Weights of a small mixture-of-experts language model, trained from scratch on English Wikipedia.
Training: a variant of Muon for the experts, 380M tokens, 5803 steps.
Below are experts of layer 2 (counted from 0) of a mixture-of-experts language model. Rows are named router (the router's row for the expert), gate (a neuron's input weights, with its number), up (a neuron's input weights, with its number), down (a neuron's output weights, with its number) and show model dimensions 0-63. Each number is 128 + 32 x the weight over its row's rms, rounded and kept within 0 to 255. Numbers have three digits each.
After each expert's rows: "mostly gets" lists some tokens that are sent to it at least half of the time; "comes before" lists some tokens at least twice as common just after its tokens as in all text. This comes from a sample of Wikipedia text that the model never trained on. Tokens count by the router's weight.

# expert 11
router:167175178084092113165160173098152164098095161094173162161092099167094123152081113149159099112099157167150089164157155154089161099088141160098104166109159098099159158139154091162179096100090159
gate2:107167134119110125147063122112099120157070126149116133124099114137145165131103111095116137067147120175141128108172188167147129167066122124155121108107156138186136119106176126113114131149109111
up2:080110123187087000124138095115108150143105129147049195166117163122128147154139125159122130120179109117174147162111115093102088108097143098145182158093080145138117092086112127089083178147101142
down2:087098158107098135100198157127155124101139124128117141114162092089154113096093111171087140092107096177136090127134144118128105118122136146069112080125179097099133198129162137156130181129125162
gate3:105121141117095146156135111135123128110161156125151129112168136139060112119141227150135144163099209095090109115130126093138128160119153133145108133081176170069156133117060120139136091107148171
up3:149137072143082150122138124181187164149117159140087133104111162085133137111169034030110110146157148073125123123136120123062171114153129161083083142101098169100104187161107162127170110121135110
down3:133139166133162158146119136117104234122132139071165145090071161178132101100103183168086125146123137114199128113189038119160032117164178175153166159092156102196117103150112139094097133151123062
mostly gets: " Re", " no", " Da", " 28", " final", " 31"
comes before: "|", "s", "li", "–", " /", "|---|---|"

# expert 13
router:089174094132106033163156130070105156139208115129124162108076115114114142182144134118151123100132148141158153137086116115118134085114174128121131117083143141133132131192155100136188123121120108
gate2:114070120148176054137104120120180167140131143174171147119131197081074108129109158148121122143092130041162136115185177042104122165116101130110052120148159147125122085139142143137164170112100147
up2:075118154165127062164189156147138175122165132169176071128103209113071125132111133189097125134106153072211131145156157065145113170159108171124071117177146119099173068074168152154092125136065082
down2:093152135113084157146122176185194079123145107050167091099123132101099104124122131146157060147140147117072088113083127133102132089147189123122120085075166064098197108138127133174182103130166143
gate3:130170164155113137096154222155171107134137141127121149164080168216120091164114054129133132181070069184131110132166136056151125132136198116080116085114127158194080131127113109127112117153100111
up3:173131135189184066134119166120119113101156164096100099120110110118129166162098100062085146223184126101117142160137120139079154124138153190136119126138097111134131119090105155158139130137069139
down3:085112194140105124166158088154114102167165133120142145078090144143124139144097099067116138110149107229121083175103149107075102156145211105109095145111193099162182138177141126098186137142149140
mostly gets: " of", " for", " to", " from", " by", " as"
comes before: " the", " a", " 19", " and", " which", " he"

# expert 31
router:150175165084077122152172167088143161087092167080176195132101103140110133152084132106145112121129148148150096144143137144093157118086130165120083162155165122115160171101184109110161104114081167
gate2:068169170160072087106078094104070078175133116128197133089155111114121115167159167108076113139120106093104166055105127117136129191153144184126153090166115141102179123068120101134116119155146107
up2:146145131121123094104122086064089180099071116091116100149140137219179141162131171109137129176130134099054079160135105101118180170176134123140132133117083121142106114065134152139065123127118109
down2:085169163135107138129087105124163178080148116125174138143152099113046097122103123179147148136221120094109110105164189133122155140060144132110089078132112098112108175139095085151073104146126170
gate3:111118192137180124099107158168130141159145117106096145082125048169147140091120153106109081123130142093125170127143112023086118082159080100150127164168180159095055120148158128081163110087116189
up3:154119133116108140179116077047111173131122119115170116178139194127133128162180163130151132134114094081108113174072171191104112103086167169127143080061113133105121084174113121144134110165189094
down3:110099116155181137133191183156122087148115177145119127129087141168128098132123119125139132229163162106150146093165165119130087076146104058160134132133144122124117080117104178131095122139087155
mostly gets: "lo", ".", "ate", " lo", ").", " =="
comes before: "\n", " The", " In", " He", " It", " On"

# expert 2
router:146128136125127128163184117091160206108139160079178104159101154094122129163091141163165079126104137171160085154117191158115161160079140157083100173121152088147148143108159121133140079110080119
gate2:150059127112065104167139073119125089112107126111115134112133172082177192142135124119116198087165096138143184138127205137085074106112158144151178141112094180105111117128131143180111181052197128
up2:125137121100055105164104144078124091163095136107142093132139145149172155118114180150076121057143126122116119123127130112087053110125121084152127170042112144128142125145151126175107070157145135
down2:098174101054130085125180115126164128152166133094159104131098154119118115135125132145104072108125137147083137157159130140170104075112088159122157064153190101144156137135219169146119192144106135
gate3:078116100176105093174090132106142162136118133194168133101117110167097137107097180147114134153124114166141124125128123142162161087104137147098089209156129083150110092112141155139125109144104078
up3:097117136106137133115152146161092175136135044106118197140126133118112149039163198161119077164119180089121159129161150100122090112061183057177142156137186053151180100196169145116205134145179167
down3:072118075077138181107110124115162150142178116131083095139131124204142124164118205117112145134170165125138081132181140165103146165172168121123106116103146138147149061089120171140108118123130097
mostly gets: ":", ";", "|", " |", ")", "),"
comes before: "\n", " ", " 1", " 0", " 2", " 3"

# expert 9
router:183144143104094097181169182139164135085114141092184194149107145164087138172127083153151077112116164188135079129132148149084176113097126177102078151167159107082121175145144080136147088141086167
gate2:129108107153165123102158136047130147150160086172171151164101175134070123147143152128087141053123098180131176130153123111183064111115145147081131098091134120110112149133146119130101152154150189
up2:164133153115142125160124131172076122148107204170054146098154117150131087115076174164154106203151149086109105134132122137119176134129123143084125168130147147164113107115092163132094102117094061
down2:140132126176083088137089137109129134097161138106041090126086114122192127133109140156159106136157104156167093186094113136136154150093152153144147145132177118165159075156119148139139135162130103
gate3:149040192156114094158112182136138091161046156114121128194151136082097046105089151150126115096120138153132124090142118111135102140159099185116139111164162141179184118135171152080090136188114104
up3:169123168122137106135089190199044149155124098103159169141153119088025077139115131140091163087154157114173139151142131160155080140158115135147140106137137139136208082148128074052087111143147180
down3:105099183075159133197098110132107157148108134151205113133128150140168119141094058159096121094106122118114190190134132168170152165147140083137149179193108123158206125164154102152130097133164118
mostly gets: " F", " W", " Mi", "\n", "″", " Mc"
comes before: "-", "|", "\n", "==", "The", "A"

# expert 39
router:115159139103095104147161118103127169064128145092173125152103111136103121141070112141120083102110130146104078162133181167095176143078127172092061165135161119133122166093135109175153108115075142
gate2:115159066200111126124139127140120152126082077113200129091087095114079173087137136116157071205125081125053196177152122120110157134153162156155121116139104097118108094088106122192143177125123125
up2:145148183145117120103132135096123123161103189121114121181163098120099112121142083109110126077104152159189104177111141129175160114138119142087147139086155140090153129132124141105158126114149084
down2:200168144157130134109127125094105107098157124183120197151182099118137177097127138098129172116156149124201117145060115132145147124106117126129108138157087157091139133159110110137164167085126109
gate3:140066130135106160136154149130096111109112144117067096156076175109120163117150159148146093132154147116101111132115177089140097141134137123146146164141146146134119152113159136094141158095176131
up3:134030126103113148152151162112114107156104149100119106183087154131110222143143146145173113159161104129145161106122187140174157167131127109171152131117148159115124146113117125073151167109136155
down3:138129153094162086148106102107175102121149130070143118111130126133074129148138086044158098126111158114150143117177125144101168159200122144150152123243172140158141145090106124129151084085181137
mostly gets: "|", " |", "=", "|---|---|", " /", "′"
comes before: " ", "\n", " 1", " 0", " 2", " 3"

# expert 12
router:178174177070078112164147143096144145085137143100137177154118075146085143138058123124151116107111145140157069148173153158093168122074151157102070151118173101084155165150139118141133117141116149
gate2:153107092099142156095106170170157116134144123070099079128072165085144101211101124109123162098143165080159124092146139077112092186058150119160114164144147101118104160101083145114045112138148095
up2:133095101129102118041101114120135144201076086103133162171106064118071182082118111122111142090143082120120140113183166137145147134127094094148174146082130156095112142083148150104078145120154131
down2:124107129135157090169138098131111174091135177133176100146119138194169102110117102160104075131114160129102126085110117135099126169170170153158053122152122094139081137112071170111177126095127171
gate3:175148163026157143109155102113130091152123175106173128179163100087113127169070087128144119143138100108091097156182116203100128173129142164174137132124053111113123152128175115094102112112151191
up3:099184142079177119102084134086100142106144173125127122108136171174107132070150108152149154114121201118180188058116129092123162122082183054072114122164155143154136122145078123160126085162075115
down3:142138113129119133119080080134119181097091101176086130126051167095142088135166121088159123121141156162111130103143097130224125067161120062186165156126098108123117127128181145121081101204128103
mostly gets: "\n", "==", "===", " ==", "\"", ")."
comes before: "\n", "-", "|", " The", "==", "The"

# expert 40
router:165179169085089117169164174097160161095102170095161158160095097173096112151084111151146101114102158164144085157158158154092160094080146154100083164113159097111154155143152094170175101097094156
gate2:166153099142162127108169186094069164123125137102155065157161132189150126095139104130133118147132123105118147150146100134173124195155159118084129102145181173124086107169126128142152154136145122
up2:189113138108082144171130145176130088136122146088132153156130134171142173147122135071127159164165135099092111153161105113104162160154065185148166123160145164136184163065152132132089156082135120
down2:143105082104116158100187126128148126060183087155131091191144102088141130168131094133104106060118084138115197063114078196108095156133099123129133160140153138104130107147105082134113154151113047
gate3:110185048176163136134127180100033152137119120179090115140135165071164132091149154140146115164138096132181132170099145196126168119154139127095170163080124112129092126109169099160103140120134125
up3:075077100102086161095105147092197055113150157124151092140094112190142120127079164119144099132172104131111139137111078106131130145108131114156114141117105136179145135063098158106084152126151161
down3:164163093125165135110165101172101107093112133131139126120177095119144149130108149120175128111135168119138107165140135110110082145152155130222127093067111156086117043146162085113119132119100099
mostly gets: " 21", "67", " 24", " country", " three", " 20"
comes before: "\n", ",", ".", " The", " In", "–"

# expert 4
router:167176168085096123160160174104147162084099158092167169158098100162095124159077114150159097108104158165148078163167161154088159092085142154105080164107167101107155161141152097164177095101092153
gate2:130140131090147158111155050119126162152123140170074126167154101083182160111173050133111098136134098145083152090123135139171103188165118110126145086151135134132089127086078197170101115143075130
up2:186124130138169154144071119145150107171154100072149117121141207140134135116136152111176169155133113143153140106140156160108145113133090173136103139115142123127165142133186195109134069104114090
down2:186124098092155128124121159090124148161118147125151125089083147141117122179106098127146227128155098104115124108113142169152195160104113134109119094127121053141051173119160142108064050106109104
gate3:150099182147120137107112081199106101101152135172146164112169115144183117105110129102117187123123124161129137120180098119185108146107150111085124142114147146219184126128193093129115154108159103
up3:096114143152136097132125072098112126133068185082125166120177149160124172076201099178100141167111124127127185158111198143159110132119141123132177143181095119116139148160144128152156105186148095
down3:146173060121132135201151140171129101131127088187121111138074115139156118130077144111083108134170133133126111146074130122106112062113122096130130116168143063132085144143173093150170135136156128
mostly gets: " 2", " 12", " 22", " 1", " 23", " Cor"
comes before: " |", ".", ";", "ur", "–", "–1"